config = dict(
    n_layer=13,
    n_experts=128,
    experts_per_token=8,
    d_shared_expert=0,
    activation='geglu',
    normalize_top_k=False,
    balance_bias=False,
    router_z_loss=0.001,
    norm_eps=1e-05,
    lr=0.00613,
    batch_tokens=[32768, 65536, 98304],
    train_tokens=570900000,
    steps=8959,
)
Below are experts of layer 5 (counted from 0) of a mixture-of-experts language model. Rows are named router (the router's row for the expert), gate (a neuron's input weights, with its number), up (a neuron's input weights, with its number) and show model dimensions 0-63. Each number is 500 + 25 x the weight over its row's rms, rounded and kept within 0 to 999. Numbers have three digits each.
After each expert's rows: "comes after" lists some tokens at least twice as common just before its tokens as in all text; "gets" lists some tokens that make up at least twice as much of what it gets as of all text. This comes from a sample of Wikipedia text that the model never trained on. Tokens count by the router's weight.

# expert 25
router:539469498524537469500459488526460510476512528522519470526523461475542478501492519534531484484477517469491521480473469487477530519475479480519487514530530481515531492516480484474527496523477518
gate0:480475454542512498484517477490483511512500486511531490545535488501492464510500517463489494459470511503510508409500507510475511506522469494521515487501537501500551507512468514481473524515528503
up0:496487511532502512474445526550465538499504478465510508529467452560464485467490500501501517490485498499526517477532501484472494520500504508519525488474459493485512449512516524471522514531553520
gate1:513466457514531452504495518523500508497494502544527513567497448503499464530520474469507498517477566522531513461533517489462508524497490484457483523542533480518520492500504519535500516528457532
up1:494559519548532515462495492489447494540485478524468490490480505489481517462475533542512483506484530489487472478479513505513548554491502564480494499486514502512472517473510529546514505505519531
gate2:508467463509504519500487477492471541483504532514544500537490491513505481487478482478535497498469558525469456489485438469526525481491490491535454539498488490511527535503499498514480539470457523
up2:494467485500509529510516484497513538499511528526547507531519467517469455507517482522484496510477495520499497544482442501539521498469483543468501526534530503525519480495508545532509514493507521
gate3:473515467494488509490498502470511497471454489483512438544479494489484465490491477510468511517526492529513515526461504528519532514524509513542431520521483506465510484489509481508472497505505496
up3:508482540503476524462542498488496525456490504497491524511536501517576468498497492496566512497478529457514480494524478497530527482468489501502474467486496498529452516459521536461493494457555534
gate4:490516508504451483488533536489504480518535533500513508485474501493456511485530486517524520533464508519489542483520507573463474540467488460486549547495500519527506529481500515528533493502475539
up4:486487501501562507482483485538541527495498464505508519507513504465528502494514504461517469458510512468530482479452497449489542476525511527498455463547490516496489475499493475485466463464479474
comes after: "\n", "==", ".", "9", "0", "==="
gets: "\n", "==", ".", "===", "0", " =="

# expert 107
router:520464532527529471486485450532469548471510529522516465524531469486513485507475515528526482481491526460483529477468475486480522532552486495526486517516520486514529467521482484476546509535476510
gate0:546467502485484503523486506510542506499522508501528487511498500458506508509474473525533477555455544490517500512480487506485510508526518481517442514481511460511505493480522535499471524474536506
up0:570506504510508498481487504481455505505454545502497494490506504548487485499528524478484506490525497548452524481490509501553495478553471500506537445556475529483500448472490496522507482515509496
gate1:503508490518514500501461526509529518479502502525510490540511488501528502467503528502454554487509503467507481548529469492460508469484495491500496509469484479494511478488523484476474463559504475
up1:527491466517462505512491493554521488473531506484509495469506509488476466500506498480487515445443479484473471511505476465495531471479481486487493471496501453469464504490497487522518481569466459
gate2:462459474493515474528534530525535538509488509506486472521488464448506506530507523546524498507473489524515496543488431481489527486514490519511521525494494455532538481495480486450498483516477482
up2:527469530479511506459443491501510456503509506511504479492490477473480501460524483490485474467462538507466505452519493520484492518508469491504507531507500469488487517519533502523491475511534488
gate3:516454499505487512524503536467543457479512469532557498525512542479490519547512533479498461512496538475495483476531509513545521491537502533508488497531513495549501512497483469502511549535459506
up3:509486486465469498499516501490493458488485505494520512461498487463506512506492543512498501495551490523500466541509494461519503499497512504493500510511493540527549535481496495527495565502477508
gate4:519500502492536436475496446509498499454529509508510471521528474510475526502478496538470526536522492507483538481476476508484486522449530477517520550503430468489497476454515458463513496500512516
up4:516523470483517539474511543517496498493507503497467515528500505494496516508468505494496489547504481508479531529482468483527470527477540465514507541504486528519488480544511501498545534479468484
comes after: " ", " |", ":", ";", " –", "–"
gets: " |", "1", " of", " in", " –", " and"

# expert 62
router:525471507526533474523477490516468558478516530519509481523535471479563477498472520532521483496486517505492527468474473487472521523494469481522490514539528479529522497508476479473534494540469510
gate1:528517494516503453478514491544502488500482500508481479527492510506492523523453542499432491510468515495510479472455517532469522523554494493546509508549533494513485542485512472500520464515507502
up1:495511487473487466453517490511513496514467513501504486533520475549505477492506485484526484558503476472486485530521426489527455491501503473519491476488516526518492504496491468529541478469522537
gate2:550499484515515480525524518486459490507496511492521476552504514485451498472491515512502489464485478537503512476498476502515468503494545533465450533519504484513497508472509492557509481504480468
up2:472502512504496509470477475525510486496542470492479487443485472501535472514499472512487537515498482478490484525519522465466529514514488477517540492465475505520524503563494518467489526478474533
gate3:520476510521532488512502517533467508521503506486495525481493469437490502490535493520489521480520489487474501477518506487495505479497484475521492503505533455483467523518455460518522472491470525
up3:527495486487490525511483525497538478519510462470530543518520531494510524550518510500490489496505549497490510511464507499510539513464490545479525461501498473501472523498520530507518513526520502
gate4:518529495496510546508520481491523548491471517515487506551522497418531457531465496570502480509512534510457527509477514504495509520515509499445503540533469485523512508525536471486524480493463492
up4:468498478500485488542526505522474540553495513483512485513426477487495518483495485496501474543464498515504479494486506504479482539481477508548519563514480519455507527533496454516472469478503508
gate5:482461508523504475499503463520484479469544483503515497537503485512522503505460516536528495514463567442460495538550473487490485516470513499459535469511467461536471488541539483551473529530472505
up5:489478543470508513532480487476520499503506474500458509503475504463529482483496479500509501549506509456500492538563481499493525530506511496503521463450482483546490497511468527489488529500476471
comes after: "\n", "9", ".", "0", ")", "=="
gets: ".", "\n", "|", "-", "9", "0"

# expert 126
router:525465511530520466487462487520466503469521527512521477526533476471555496508471526530518484475487527474478528457478472489484524531513461480519486517533513479525535471516477473481536495531473505
gate0:509481524511524496543499538526506529503527561494484524504539494466494481517509515514480469515470516481479502497481518481503533520536476515463514543489516484519538495481456499453526484499463477
up0:512483506491513462471484515522480479516542535527538480529526504453544482489505485450462502502481507482517501506463520520505517467494484532469481430501496505517474471495468543496494504447481453
gate1:531479512497468459477529468517444535462485503511497534511525500507482521526513558513538508495477517476525506517480465511506533496514461470515460550502499458522502459539527464497481493545473468
up1:510444511486475463507486476538502491489491490526512551511517495493501472558486547505552522503494490494496476534496445485526496502520496500525491555520473468515496491550530469496483493535506458
gate2:513513493509545487497507521489449496520474490556481476538565515474517481467483549538534502482498517557489519509489478485499481523464485478501507480505475493525505475454509449501513512520497521
up2:471495529518548496497512519492459521490501501569499516517528468466522475492511522470531496525496538452494486520482510505532498542496514476503526468505525499541534503460495436523476524474526477
gate3:505496470530528460503502480455485531504533476543500467492493519526494499502491488527531488496460499545513513470481527486491482512507477482502505493505505500512542500524559501512532512526531532
up3:524544492523508490482515543525499489491483471467485517514471483489515460505499465488479542459497503470496476516510510520462500491446465467516529466481471503508538538499473541512514526508504530
gate4:495488504501532534511517470493503469509501527551486522489480465492486477529493510530513485474499529509481487495526454518507492542487461523454440528487503484503510510498544499528487489559480509
up4:492490523486508531513527491505525458526511505515485531480500463491474483515510529532522525467502519530459485483540464499506503560477472503465452483466502485478501493502512502517510488550489503
comes after: "\n", ";", ")", "=", " S", "%"
gets: "-", "|", "\n", ".", ";", "%"

# expert 91
router:542473541522531473518471484532468547470516520514524471530521466482530492512472518524526493481491520478483519466466471492479524531478461476518493513525526488524526463522486475483545498537472496
gate0:518470504492507510518516538488476446479544469529520452492548481499462498502456519518500487487524518509539476485493464509485531532511492558548526477503544452493520512508523489489502491447505513
up0:536483485503501532494527513490500508496497470495513459476441514489483491530498489507498463510497518546498485512561504478488478465499507524522477520497514564517503532515467492503511548487515497
gate1:528462456525486460498474487490520479507566509521499521467499494511497499520507517499524524476493515480537512469503474522468477503502498535536477525510511468470501508509527465501545489515501538
up1:553488474552487511468422537496497478469515505508492514499528500504487540504479519530528496480542533490477441518494464496472468473529487509491530501492489524501507471484553507490493487477532529
gate2:529530486499490455487473513500484499408499507479502473498489524472492464515481521521511473516490468522504463497494500500501509491487521462507503535504531489489466542499494437489549496500497535
up2:469511474468500465524503489483525484496479445537526520538549492525482456517522502506521502495514500535522501493460517528495501531543514454537485485505492488493468491485482534495466477504487482
gate3:522480499516517502511516507481464499435506520459531493533494464491533537497521487513509473458487509509461483487517485458485471484495511456497458517530510459552524499522514487476491538498502506
up3:518476522458518483496521496455511499500468539500550463518489525485526499483504517524527539453481508474505508514482466474510503475477496483488504525541509479548478484489480511488491553463495485
gate4:487507474485465496501454499505488487489540520545521480496528476502498468553461513503474485516507517493499535509553468497433510520490510456502474519572525525491515482489487483469499536542491512
up4:465466476559486495521487466486500514514499518531507493494522490527467532493501531512479488475517530492507477490519512512567514518523529499462491554507516485475503511517523504526460514496473467
comes after: "0", "9", "1", "2", "8", "7"
gets: "1", "2", "0", " (", "9", "8"

# expert 66
router:531463517531541463492464479528466507467519521524519475524531469479528470493475526540530487487485533496488529457464464497478526522484475484522479511527510469522529489524478487472530508535470512
gate0:532495446523487485488488451482504485451484505497483467491507503435509481516496465482519509469510515492509511467472489525513534528520504484487501463510508526504522495472470496454529532513491525
up0:492501514493500498503527513473499533492501498518515518523514495513515523539482542504492470523480476507481518554506517458514455497480471453517469535474483502557526520537477475504526495504542518
gate1:516503486491510512502488523477491539479435507495506494506494458477502472462456476490497460531501503462499494553470490471499523537476502514548474525533476496461492479506507475535516494481500501
up1:494495487490461497500481497481484486455504475528467548502507504470528493447494458494509493492524532508449512486484484468489547527478433482519484510488506501486544518514498478524510479453489526
gate2:503516532503523510475487498465493503498541525492512483513504493534498503501527503513471510478444502495512545476530481510463512509463501507456500513511517466507509498509517469501535516528475492
up2:543540523516450523517437519519473506490546475490488501470536514501500532510542475523477478544484480492460505506517477490550503462509514507485469506508499483522474478517468528508491507483517561
gate3:511463507540513528498502515530471516501510517437511477518488478476484510505515527495528489487516483470510518473471461544492524565504536488508520484488503473497517519481495470495484459494454474
up3:487512525514486510477508486479489470462468476470506490486445494504491461452495465467524469491528516481520494502515517514492476491505547492497509489510508504512460509488481480459522470484476512
gate4:539466501504492540508459483482504518499533511458495500520509471460532475475521494520514473477493498515503522527464517444512507507494535503485502520483571533516529535482453497510508477503484465
up4:482510498469495493502497477516500522477499512551499507477456507491495509499471459493519514473470532531502513495512463507455545511510483483524487511493438456489497494483515513505490534564491481
comes after: "\n", ")", "9", "|", "---|---|---|---|", "–"
gets: "\n", "-", "|", ")", ".", ":"

# expert 61
router:538478523532526473519468483531465518463511518515523470527522465480536485510477518526524494485490530462491533460475471488486524517513466483522479521529520488521531471517480480484535501535463506
gate0:481473482512522484492480485525500502526500439516507484487489494495528543463491528485517464497484523511495531465472568505462529519487511467467450497507523504434486525507505462515543539534456486
up0:475469491487480476500493462507529481472482466490449496503505483521508510511477493426512505525533481506537551517523506510523471503510493481539505534429481476476520521532487535459522502496489490
gate1:508476478514520493519523526473533488511479496532522468510502481535540515462474477492492486499496488493479493435452499488467547520486474497487572532491515509504503477470496481516519535490515473
up1:477524475544475478494525528452528506542500515520494509487493476526518512521511470497540457498476516499444493484454528512449491447442498491475475540465479512481475508526514466500501494474511474
gate2:523463533512485460525502529477467525464562510525529473502526451502498497441506470491497521494467511507440535466447507522475498506485459492496510513473516508477533506458447503538491529516491480
up2:520525488455456528472491511505521523470528513501507502501520543489489509538552489533473531481498462509557511542506514450545517502547499480516522483541548508507479445509471482480457480481424501
gate3:528501508524540529468485520513487459459502502520525516463515486477573496465487489489503478510504486466479487536493527505512490512508505476529467546472531551493542481494504496508518528490526464
up3:499535536484484518462482557503479475453533490490484481476506506504466476500480502467463510510494499494481483494504459499496537524479534509506545580472491523524512497502526513522519482468530504
gate4:486519454504488480493456527471488472480533488485508494522500452468488507525491493472542524527504498523525508478467447453419508468507466503504509484508472514524523521508467516504547475505509536
up4:530533502499481470486513500488476520533517492500487513491463534536460471499532491514503474517503482532511500493527521543467504484471489487507511549510518479502506563473537506524535475532494504
comes after: "1", "2", " in", "3", "4", "5"
gets: "1", "2", "0", "9", " in", "5"

# expert 97
router:538474516517533472501453475508461541472520529528515473516532467471534482499478514527526486480483530456499523471472470484476532517509481480517476521521525479523521459511476482475546488519475493
gate0:497495521499510520502498476511491516490512506498522467565504519477564518512502461496520496490477495495546524492515508525490478469494497557505501495476458471535496529491515476537539487499458509
up0:494505483536506489517489455562481517503494485503506496557458514516477453511512481516506479512468491508462502533523511468467498502493500503554469509499499499494523499496496423514526522514489488
gate1:471484500521489469530546483508489513519494481464487495508543472479449499505539519513463489498529494542528468441537488503497563555496510449498462513535512483497528531512518506502475532526477505
up1:577534495504508490474502496517473448442486481521506471507507531545530556513452512486521490480480487462481529481478517494516485499516456518482556467484543508510497490488539534548499496528485528
gate2:510477467494515514536506518538465532448507486503480485497470475518534521523432497531522524486495489514527505547481493525468474552509506499537521509509498521528507452490490477462497511574518502
up2:526513486524496517508477479510522516482491479464471535496496518512516483442503464499492454485510513536469527522483526454488493476504441511520562499500515491475500535508500511531529479508464479
gate3:476518510519553462485510482508545492496483500476525525491496498483536499510486511482502444527495490522493495478504482478446492478480472517500443480491497486525532509487499439484481476449490548
up3:472478518463490510505501515535524531482488518511482508506476482445520440536509463484497542494504485515530501494502505514465487486468508447534486519514518493490543474488446488442488503532507498
gate4:508472508466483484504490506555470471482484496506514500514484465490519452513508494470550499499504538482513474516499453503455486510509515434506530498505484502534523525476502478490523504508486528
up4:519514492506459483489459474471493489474510461513498485448494516523438531489517480531430489510500512533553534500492505525523516468522453523529481507496519517492457500533487508518489473524467479
comes after: "\n", " to", " of", " with", " and", "ed"
gets: " the", " a", " to", " of", "-", " in"

# expert 44
router:531468498531530463503461502519473526463512527517510476534522471474515486496479519531519469483485530476496527462470469484485517521487476484519481505529530474523530489521479470494540502538469525
gate0:490483517508486473477487483483478495479463484498525522504557476481550523526518442484485491514443506492527525501540476480503543527479526506525436495531530466509531509483516514476474512502505478
up0:510497501511534489463511495529484531502501491540505463531519536497447458523498534514521528500531506518492502479459500500500473496510447488487523480520491495452530488499522474527499521507507518
gate1:543512498536523477496469487487471511444495522496467481499502475476504514521465514543463465496488500506482474506479514516464511481472505449518487535486527450468535494496474493503505528517515516
up1:498527485498519498486503481481490507545437466506436488488484478489500513492459464525464476512478474495480500532521549468481477482492493452480494503488533522495512545548470499488521497520494522
gate2:530509483497524518484515489489478548476520504484504500541537480429486539526461516517516503461529514524456505497532472510483439493514490511504500499515501455509533476534468491482514546502485485
up2:519517533503491496504466506484491439490496525532513490482506527510476503479466520535477492518514488532503472507516483512503530487561491507509510491508511472497473509517504512525473489491508517
gate3:486546480543551497494461521499496529464489514492533537515499499477517512467468484482502491545489505488521533505468516512511489516541485516542473524507473498493523503535544464501503447549515514
up3:502493481519505545509528494487478499493513539522535477508472514492471449499527514513479541551530527543504489557482488495501468512521525495512481501502482464535525470469512463541534487500497531
gate4:490494526465477503508506509542445525541464507503493481525500467462508506526456493525538523490480503476502534524473498519489490498509471451471475521511505469522523490516465486487513540506459474
up4:506520510507494500492480490508503503478527509581479473474459499520457511488507496530482496501478511502528499538509477505541512561505508528511534439511501503484536510524495560470510479501470460
comes after: "\n", "==", " ==", ")", " /", " In"
gets: "\n", ".", "-", ":", ")", "=="

# expert 9
router:528468513531529474489465468535471513467525532517523482527531473479526487494482530523527480478477522457491526477465483488487528519562473488525482519520524469527525467518480478468545499528478498
gate2:497452547442498508434496499438500509500492510526512497518485517504540523492504433522529477495509480479498543509510502515486456480494476504484512488472524491546484476531499479444487524494466504
up2:499529448547490480549522538541481476450529488483491521498505476498433470512498548480497522520478529533482457488457485498541540536499510496498473497526497519467538528488474484533543505517523528
gate3:485494530513510483486528537503497550488504475461519503499536508516550487506481489552513459504516467517497517493493506485533517499464531437505471539531499469496511514496496503457509543493499485
up3:496520502482461496487489548513466557542479464512455524529458481454517518518514552535538502505532520494507518530538516505520483481513516458518522510505492483511503476477504507494510553554470501
gate4:478509497484522484482475548519485469481515497462498492491490452530509477501509475502505493478511511452506539525487508442499532545521512494532498494516516451502521460518489472452540547465527463
up4:532501465526481515517534479462503513502466536532503527468492474493497509490541483461505500483522496514444480469489467561523447509456502485479487519508481513501474477452499520515455429531504530
gate5:508481530517550493515523536507518503483539545529529480527508472513489470536531517522482515507506527541498518515486498492505501550479500494442519534502552483557516461501489492495495448522493454
up5:509516505516518473542497509499484497483492492501526512500492469505506471510502503474529525556510515500511531500457489527468505533509539480520499560480483470529532489475517482499461510493523491
gate6:488484474477484464528515528511512525505559479452483453529513499495479507520493492461552469504479528491497498523502513468453429494495472491482478501456515462505489494494513479526558541509512500
up6:476452473500466486506492523506485475480509497496518515519463503494501508496495510489510516512509518465468467502530490484513442500522522520456486501507429518530454504558502495496537521494483523
comes after: " |", "0", " of", ";", " m", " /"
gets: " ", " and", " |", " a", "′", " or"

# expert 86
router:536467564523528463509462492533474535478513528512515476523528475478536483484489520526524480481484528455488529463481476493476515519525468484528480512533523482519521449519484475474539511523478518
gate0:518481495520524508507475511516484500525500516509496508541523531448492506507498507521507498501501517503515468512521475495539481518490481477497467586468551530495544489520508499522513502533471521
up0:468510479509512499539561578529482529528490506509467500535501487535485486492482510514514518511520493498490508528534506464567491532488494497496543496523500499490495498521500494501510486534528482
gate1:539520506499511520511525467496442467522543455473500451500531501480515493505473504514496521494472489553509542467512516476499487514501493496522465502498502486535501487484478463505505523529515497
up1:508484532501527504531527467512511484511547465458498500489509455520543500487486477474525503493479517515509524478511512495481482513481535448544465494439478474492527447455480507473505511508532493
gate2:496472557492500502522500486538508514480490485498543516449506456484471459507493511494519472474507560529503494474522491502520503506512467436510471505463518524445506546511504499521495500551519465
up2:474489487422470506510467482500524492476523523503501537475511494484481482477530510450526487466510522518526497487500473537459493523494509477562459505500485503474470523440526495499512477513521483
gate3:530462510500498494505491493488517475463497514527488535507510432491496459497504492538539504456496519493540505486462465501490522534491455537484482500468500482478524475491476519544460486533487504
up3:497472495506523466485472495484528465505496508529471546521488460488503527478503510547509475475472501503497488479504472504482511506465483536487482498463494494471536467486499501551444474506483503
gate4:513502505525548488474487561486503537520498495477510519499537502506495498531462513515514495516486468501519558530513472480503483506515458513483512534470504508488491553521545503488552460516478498
up4:492486490482537513501524441530509463495495492473510490522473491479520467519486489467519510485501576500486451495502489499455505497474565469544497504510480479514535469496506456475438498527544513
comes after: " |", " ", " the", " a", " an", "%"
gets: " ", " |", "\n", " the", "|", " \""

# expert 85
router:522472527522525469492454479516465508476512525508509478532523469474544488502485522532524481479489519478490516469483464491476518526582481483521484520527513481518523442509476476483536497522479526
gate0:507494490514498487457545462482489524504510523468509517538487468474538487519512476530489485522466547501510515513533483516442492465509476500487459498517511494545515530501500491491493545492450470
up0:512527530473530523514475438495518515511511514547512527512501503489552545508523469517487531514474494512477514503540490494477516481502492465483516516540505538515474481527488475499492488507477490
gate1:452517498535498501524540543465467535520509559538508483505512521522464532476512551489549495484503514496463523485471491475501536526465529503501524504533486477485486510554488463501497549519475473
up1:493492495503507538473512498491496470541482486479508507523496508480492515514484493505467538499512467492517496494534468514468495509509535541481444484510477501564520501468494456544471472540535499
gate2:482507496532568502514481436494498494497501546467556511512539501550505493492486476517470459521468515531522499497490544499468474549487511458522466492490514485486446519527497534498535529500508490
up2:497466504445480510527498510493470480509496496560473476478480515490514476520538520498525494507500457516515518506487430484514553466445511515515515509494492452513528497475517513522498487492481485
gate3:484456497499490490481532507501496497495552484505483486517535468490507515518458568550528500508498571497427500469470503512497533504531528475533512499524496505500482489493479502476521526505492516
up3:506518469463494495491510503500545492483507505501495502491473467501486489526510491494503493535503460490514512510525453521511484473559492463507486501546528520500466522492536502509486460508542540
gate4:547512516499513491506500484494500491502453531484505514484484521488494482527500516528536487502513543470463575473484519552538520473466477508467523536524561469509519500461498482498562473508544479
up4:461506492480476507518524484479517468492484538571481499510458512513534527520478508464514504506506465549510478510522471528516485477491517506529506519482464477517502481522500499485493559462464470
comes after: " |", " the", ";", "3", "5", "4"
gets: " |", " and", ";", " or", " +", " /"

# expert 100
router:547480531533519475505469490523473517472518528514523478530528484468526487494475517540532505473489519470487541458470482482487527528555474483520475510512520481508516453533466490477532497529489512
gate0:483537490508505511513469538488493514465543571551497470524545515476486462473527485477521497485496495515457524426473489472514499540524456527507524474487544493501495516517549511481524498506486528
up0:512507516521483518516498484557491496490478463529466490459529497509465443531477500462516523450534502490503487525478507509455510521500523498572500501511482480489466499457475507505524472504559480
gate1:500511479521490443490483505553475488499496502490492516491541499463508514457454511510564521498460574485514522480485487483489549491483455477537524517533517485524516491447493478494509496494524511
up1:515536495507470476494491491539498499531488502492447510492520483470520537466466514466510522505457570454517513492490523482491542498528469461522510492501528475512518479435516517484475503466539498
gate2:479486504503476516518496483492444451476500524454528483508499474464502492497519538462473442483498503517424454487507504539486498504502539485517505534525511511492475510534493466558526522512505500
up2:515533488501528505492478510527493524458513489506507522544512491521508509503498456488490491475480477484512521477466516469501484544551555456465549495507496484489479472473489506472507449540484465
gate3:522470505471514500514500519522501520501525510514524494544497493519471500514438536476556472510481518527500539529510469517497511532510487498513542472519524483527511499510457517507519497519477496
up3:484526490502539507485539504512483500533525447504506475530511484474511533480540481489494522541506525486529476503500511481501512529512527532516472511496543506512480527458512476504493483544536483
gate4:451517508536533454476488467491511509459502518509523511495493511501484473541527517520444506505447489519481520459519474519502487478536523558520526494541524524485507515519510501547552473462511491
up4:500494506455530496439473481533494506485478498467481500524524473504500478486506506426540480471521478449514506479512484493511461542496492484525502494458460496543487511506473486503535527475504506
comes after: " |", " the", "3", "4", "5", "6"
gets: " |", "\n", ";", " –", " (", " first"

# expert 94
router:526479511520539470506475466523469537478519522510519464521528478472544491508483529525531497476483533446489537469467480480481520523532471484524484518531522467516527484519478485472541488534470490
gate0:496521512500517500497455526507461510458515485531489516503526484493498487468460499528507472479499505521477476483455481494470522498524497470541535485543528507494493508529513466462513526516500490
up0:513478498492487480507512504563500493529496501486467503488485452529476477521519489518477476512447502480497495498527559467490525521504520477480475492516514555492512516455490467539471488486533552
gate1:494535549476508510503466477483486510503509501546541488499476504526463449507470514524479523500481568484520533515512485503500541515513509487521458519533569483488506458511516498462488524547500461
up1:496500466545497487479502501528485499499512502501483532484522500454518476472524520492533507502506480488497525481544536470530474520442491454498529486492475484508537502494491528523514474490516549
gate2:522469538510517511491519524481508505470534521437499495492540483476446474546460510547548506496443504517459480560522486474506469513485496481511498488510508503478479460473480515504527497514521473
up2:473496455492526455533502462515511500499476424520509487484528547478515470502522524487520465544471491524557498499479549560471549471485480523531473511516516485508505494487486523504517520497524465
gate3:524483489500531484497471555484452462481473505533495566486515494532492467533477504496483502507509551477484487496480507500493469493487510537459501515499498461534479512501482444503507512531514482
up3:512506518478528491480508496452477468523530464511507524480480514515501471485486467437512463516504452503466483449483523468500488470506510528551459537459531510534481511453489465486498500496513458
gate4:529454484513487531470463490452503496527509496514496452550545545477516477531481509512523493531494535518483537480506471486517522454513527492528489548535514475556552541533484498516513482457502499
up4:453519474523504467518466470515482522505491509496510504496539495498510514485562514512486495547517471521486469476487516502463547460464508514491503491523508486495429499469554504513500529477515470
comes after: "\n", " of", " that", " which", " to", "ed"
gets: " the", " of", "\n", "==", ":", " that"

# expert 13
router:541470515524532460488478494517466487465520530522519475522538473471537487506478533534522482480483533465482533462470476486471517531483485481515473511521520466517534482528473484469530503535472480
gate0:498487516491509472475510505489484521472545541471463524490539500545478551540517504526535503492509536497509498448464495518554529537462470511478503545528518497523505512485486486451533426513487476
up0:527511501503551460503531472501537556514479505482495510547499512516501517529504490538532499527483495495492512508508510478488498458515482468506488517496506482490519544537522482489508473508499533
gate1:523523515505492460470492494506505497494514497492496458551480508500495524520519476500494522504496459536478529469452523513491523507446513505507543537518499544484539492504528512474530467494484542
up1:500493500493463485478513496490511487473482491489498489503542521539480511510486489462484491512466496482489529502498494531526529513524499469473499475487513478519494549488513540493455492507480480
gate2:457519492521490465498485494515448468494528455491494508540489493494489426483484518469461517491463500497518504507485520542463484534466500521516548514484519486484506565492541492514550483526451520
up2:518540519527499495508460500488507468519534478481473450500469469518464486487500446522510521496484464495532525497508470509526504529473492532573521485487551458468439523504459504500479527453483469
gate3:494474466487476485464509476520533530494456476508511473506482540475498460516512544496504517476463488501479478469459487505496508524500529467522497546494511488474509535507477489472461545512449500
up3:501489455491453487497505513523509547525486483493517491480487505498484475491543500505508537502490493498491502493468535479529466456482481494469517493485486495478504559526455511452461501503486520
gate4:502513494525505483510535503519479505512493527467491480526555481474487538484495539519511535516481529509501511498482507548492527514492520484457483476497533449499521514442509486523510507477494465
up4:512524499502506502505502517566483515490530547472471498519523463490470490495495529501516535474478508505500463489487515516450598513476527514489508487519514490509486509448505482487477481459484499
comes after: "\n", "==", "===", " =", " ==", " ==="
gets: "\n", "-", ".", "==", "===", ":"

# expert 89
router:541466501516527470498476450519472515465513520515516472527527473477557493500481521530530482477491534485485530470474484486472515525491474481527489515529523474527529463524474479479538507527470521
gate0:492484496541508523481515443516502537474498497515517479490466534474493477487486519474532503482466502532521541490499497489478500537474500515522501497483466467473493502515498513532526475519481523
up0:485506493483475517518530471542503515478472483534523506501512492512529510488501474523499522502494481534523532508528508487512456524517513517507546470516433512529492515493519503537484447511515555
gate1:495465458530532475526500464526522522484518488512469475523519456460480497505497501528486519528472528532513526513481480513501489460482486457529494520491471513483512488504490484506542468522522521
up1:513562531484476516531484560455505500480484498463490545482475482474495495473519489535491501493530589502496478494473518491501500540489530518463515489475523498538504495523513476523462481536481543
gate2:504535481521497505477506475477460534476530529493466485527516539496448494571518505490473509503466544484485493503524488483490463541466524467457516496495527511521539526561508488480529533537495535
up2:522518454515509486483500514477489557494515514487488470496445512496483490487534481540486513544520483471556513505584521480470476510508533476471515515462490527519484502535481489492544528507514512
gate3:471475495546484451467496501525468535555477503496475496500506506515473473549506527457524512490488494478489512485539513485477514538483494526534538535483502453509505488487515503484503527480513512
up3:528520528499484529524491527470506461449494516504505491519511489503543495449519482518508517491477539501487505485453469514510459481504470477479488471557492550511482483476500486480509469539518479
gate4:525494469531503499476521499515486496510524474530481480526518500515508496503461505539544515502491561488482536498522475539492488481470491485500522534447511522524531519488505490464486491521450504
up4:441445520518499515509466518538502535510516491485517490465496490566475534524518536492461478507504460525470503462549507512559488536513511562497457478499500510438524512540508548522520494503506507
comes after: "\n", "-", "|", "1", " (", "=="
gets: "-", "|", ":", "9", "″", "="